Below are experts of layer 7 (counted from 0) of a mixture-of-experts language model. Rows are named router (the router's row for the expert), up (a neuron's input weights, with its number), down (a neuron's output weights, with its number) and show model dimensions 192-223. Each number is 128 + 24 x the weight over its row's rms, rounded and kept within 0 to 255. Numbers have three digits each.
After each expert's rows: a language model's description of what the expert responds to; "mostly gets" lists some tokens that are sent to it at least half of the time. This comes from a sample of Wikipedia text that the model never trained on.

# expert 2
router:099072109130123107129152125138158161167092155133087149158094141110103155095147095091118091148117
up0:147131142149129088104183136137102097133110136171130146086124121132138143107117109099141115138151
down0:118161138111157113128138116146091103095183153121089141167152152123139136138127145118093124122141
It responds to: Nouns ending names of organizations, awards and contests, such as League, Championship, Award, School, Assembly, often in sports or election articles.
mostly gets: " Championship", " League", " Award", " Football", " President", " Academy"

# expert 0
router:114113162137124077120126130132130147110092182171105090156099131153120152111168126113151124136120
up0:110129123091119098114115087142147140173154127116106132112109132111128139131128147111095128115103
down0:115098154114107100125154073141142130166161114110129143137086175114155176061121129192093174117120
It responds to: Final vowel-ending pieces of place names and foreign words, such as Thesprot-ia, Carni-ola, Ninten-do, and suffixes like -ville, -ley, -dale.
mostly gets: "ville", "cia", "ón", "ley", "ica", "ina"

# expert 9
router:158158126170096134121121192135123155152125133126084141149094129129111164132119122076135113170096
up0:171130165139102134094163144170115126140126112114136131111122138118102157148129131161129103191089
down0:106147146150161132135161113133167113110128132129109113073087106098086133175141144149108121137128
It responds to: Word-initial or mid-word syllable pieces that start longer words, such as bl, qu, pre, clo, me in Burmese, lo in Midlothian.
mostly gets: "clo", "bl", "chan", "qu", "bre", " syn"

# expert 27
router:127117133138118119149136157123149121136134146141133152128131107109121116156156089142156113171099
up0:132133179123131158119115146120102158109135139132144118124147176103139098108160082100124062175140
down0:134108117084123169181128156130129171143136105120113167122085097147143132120115117128118154148109
It responds to: Individual digits and units inside numbers, measurements and statistics, such as lb, cm, the 9 in 91 kg, 281.334.
mostly gets: "{\\", " UTC", "Gls", "partial", " tropical", "Highest"

# expert 24
router:137128117138139144111145104135116132148135142126143122121131122118142114132142076106104119178117
up0:146127158122151127102131114110129123134142125135131104107135140120132162143158110125129094152129
down0:094114118138148133109085136157114140114145111092092137106179185105178111094120149118158141093146
It responds to: Words of US states, cities and regions after of, in or at, such as Texas, California, New, South, Cambridge, Western Australia.
mostly gets: " Texas", " California", " Kansas", " Santa", " Massachusetts", " Cambridge"

# expert 3
router:128105128139101112104153104125142153118116156114110117131123155127110124169171089053097086158101
up0:187113155119126125089134126145168115146105105193157091100122117113146121089106098088107111121127
down0:133106155109090120152143114098119119124100117136137120152136125155107153132115184147146128137134
It responds to: Sports terms and subject pronouns in match and season articles, such as tournament, Championship, Cup, win, match, he, she.
mostly gets: " tournament", " Championship", " he", " win", " Cup", " match"

# expert 34
router:109125124131128119132119156137151194168127161122110121121121126134126112149160118117134119139094
up0:144082142134134130117110046130149179176164102171079148156107130148109120121146118116141153178127
down0:121117138131123106167146132106133178153117113092151187157130154125202137121127130146176100092152
It responds to: Month names and the first digits of years or days in dates such as 5 June 2004, July 24, December 1983.
mostly gets: " April", " February", " June", " January", "′", " September"

# expert 35
router:116121148112139103154112126128113156159091144156066122174146141145117146114169135109133126147106
up0:148123102151136097138099176131137090138160110119102160064108181132110131126114141146118124130147
down0:145112103111135167127146145136084116111127105163154086144149134102104123114161144173125125118129
It responds to: Word endings like -s, -ing, -al closing titles and names, such as Books, Painting, Parts, plus nouns like List, review, Register.
mostly gets: " List", " list", " review", " Register", " listing", "ification"

# expert 18
router:120122106158124147137145125102104126141125130129113150150163164127121098148141107104139074187127
up0:132160133151132153153157098138131134163134119116131139117123117126168104114132090112094141119179
down0:139099105149119137160149126073141129122144144128114075138096101133140150111149152120113136098104
It responds to: Word-initial pieces like tro, mo, ro, To, no, and markers in coordinates and tables, such as me-tro, Pa-tro-l, (#.
mostly gets: "tro", "mo", " To", " no", "Ro", " trans"

# expert 30
router:135144147109153147134145119132119127127112153134131136139093166086118141157122116115126114184111
up0:120124113111127132111125146142089111135101110142136132156128132112122096079119090123127079106102
down0:123110131115173085094112120135131144110120132129142128137119126147152133089157169140174143106141
It responds to: Short syllable pieces in common nouns like ha-ke, sha-de, wa-velengths, na-ils, plus digits inside years and grid references.
mostly gets: "Ja", "Baby", "stock", "Ma", " Ja", " flu"

# expert 57
router:124136132165118140139149127151131122159088148141098152131108111106113086131132118116116101162101
up0:170125140142119144091115100166132119162105121123058123128143112087115133095110168130124086154080
down0:147138133143155115117122128081149097145120108135094108147125181161149125113087178165139125107176
It responds to: The letter s and word starts after a space, apostrophe or hyphen, as in Mansfeld, Wesley, sampling, also collect, stock, probably.
mostly gets: "s", "collect", "stock", "whose", "possibly", "probably"

# expert 37
router:126131127108127123167124151136138125185124162141096129180109133112106139116134108076148101145109
up0:090108148089125104125174127161111098066134136152129105130146130109106170136141158117117118116124
down0:112109115103118156118120163131099133087109136119119104141152079117102149112155124141079133116146
It responds to: Pipe characters, numbers and row-opening words in wiki tables, such as football positions DF, FW, years, dates and scores.
mostly gets: "|", "=", "According", "inomial", " MF", " FW"

# expert 45
router:107117149140164083140112111124155180167113156130096090162114145172107128113160122094158107129088
up0:109149110092137138116099141152094157133163140114123167137126109103096148109114134091135116104118
down0:183124144152095135109151139107132112087121132111140134153152131128136106131136093120145171113144
It responds to: Final letters or consonant clusters ending a word or name, such as t in exhaust, k in Henrik, z, ş, ll.
mostly gets: "ş", "ll", "lt", "ts", "ald", "esh"

# expert 52
router:136104136114155111141114131144101126113128149125120148152135102115136143157162097139129110157102
up0:111107095099093114110113136100147074124095124183107139143099141082088129094128151121129121117143
down0:136139118160119130106149125145153119133110157110116153078113149114124136133126135165106144131111
It responds to: Verb and adjective endings after was or is, such as -ed, -ing, -able, and words like known, available, successful, considerable.
mostly gets: " known", "ized", " him", "ated", " much", " important"

# expert 25
router:121106159164147132130115132096140118159131127082125137151117125097110117135104134078128109123084
up0:138151117154145111116154161161114134119098095132111140110133151070136102147101118071149144156111
down0:149104124145153110146105148127115132121108096132101141148128155093171136161134079164118140120148
It responds to: Opening consonant pieces of split words, such as st, br, gr, b, plus direction words South, North and hyphens in compounds.
mostly gets: "st", "br", " gr", " b", "pr", " South"

# expert 46
router:109067137148150104126141134143144187162081156121114125137118134140103132141182120114158143149106
up0:160093118171118090152126147099158154152124154113096121116134122107155128142132132133136130145105
down0:147145128186111108167126103103139137147145144155152174129157127139153120118129163109148140130088
It responds to: First names and surnames of people such as John, Robert, Hamilton, Bell, plus name endings like -son, -ton and words like County, Avenue.
mostly gets: " John", " Robert", " Michael", " James", " George", " William"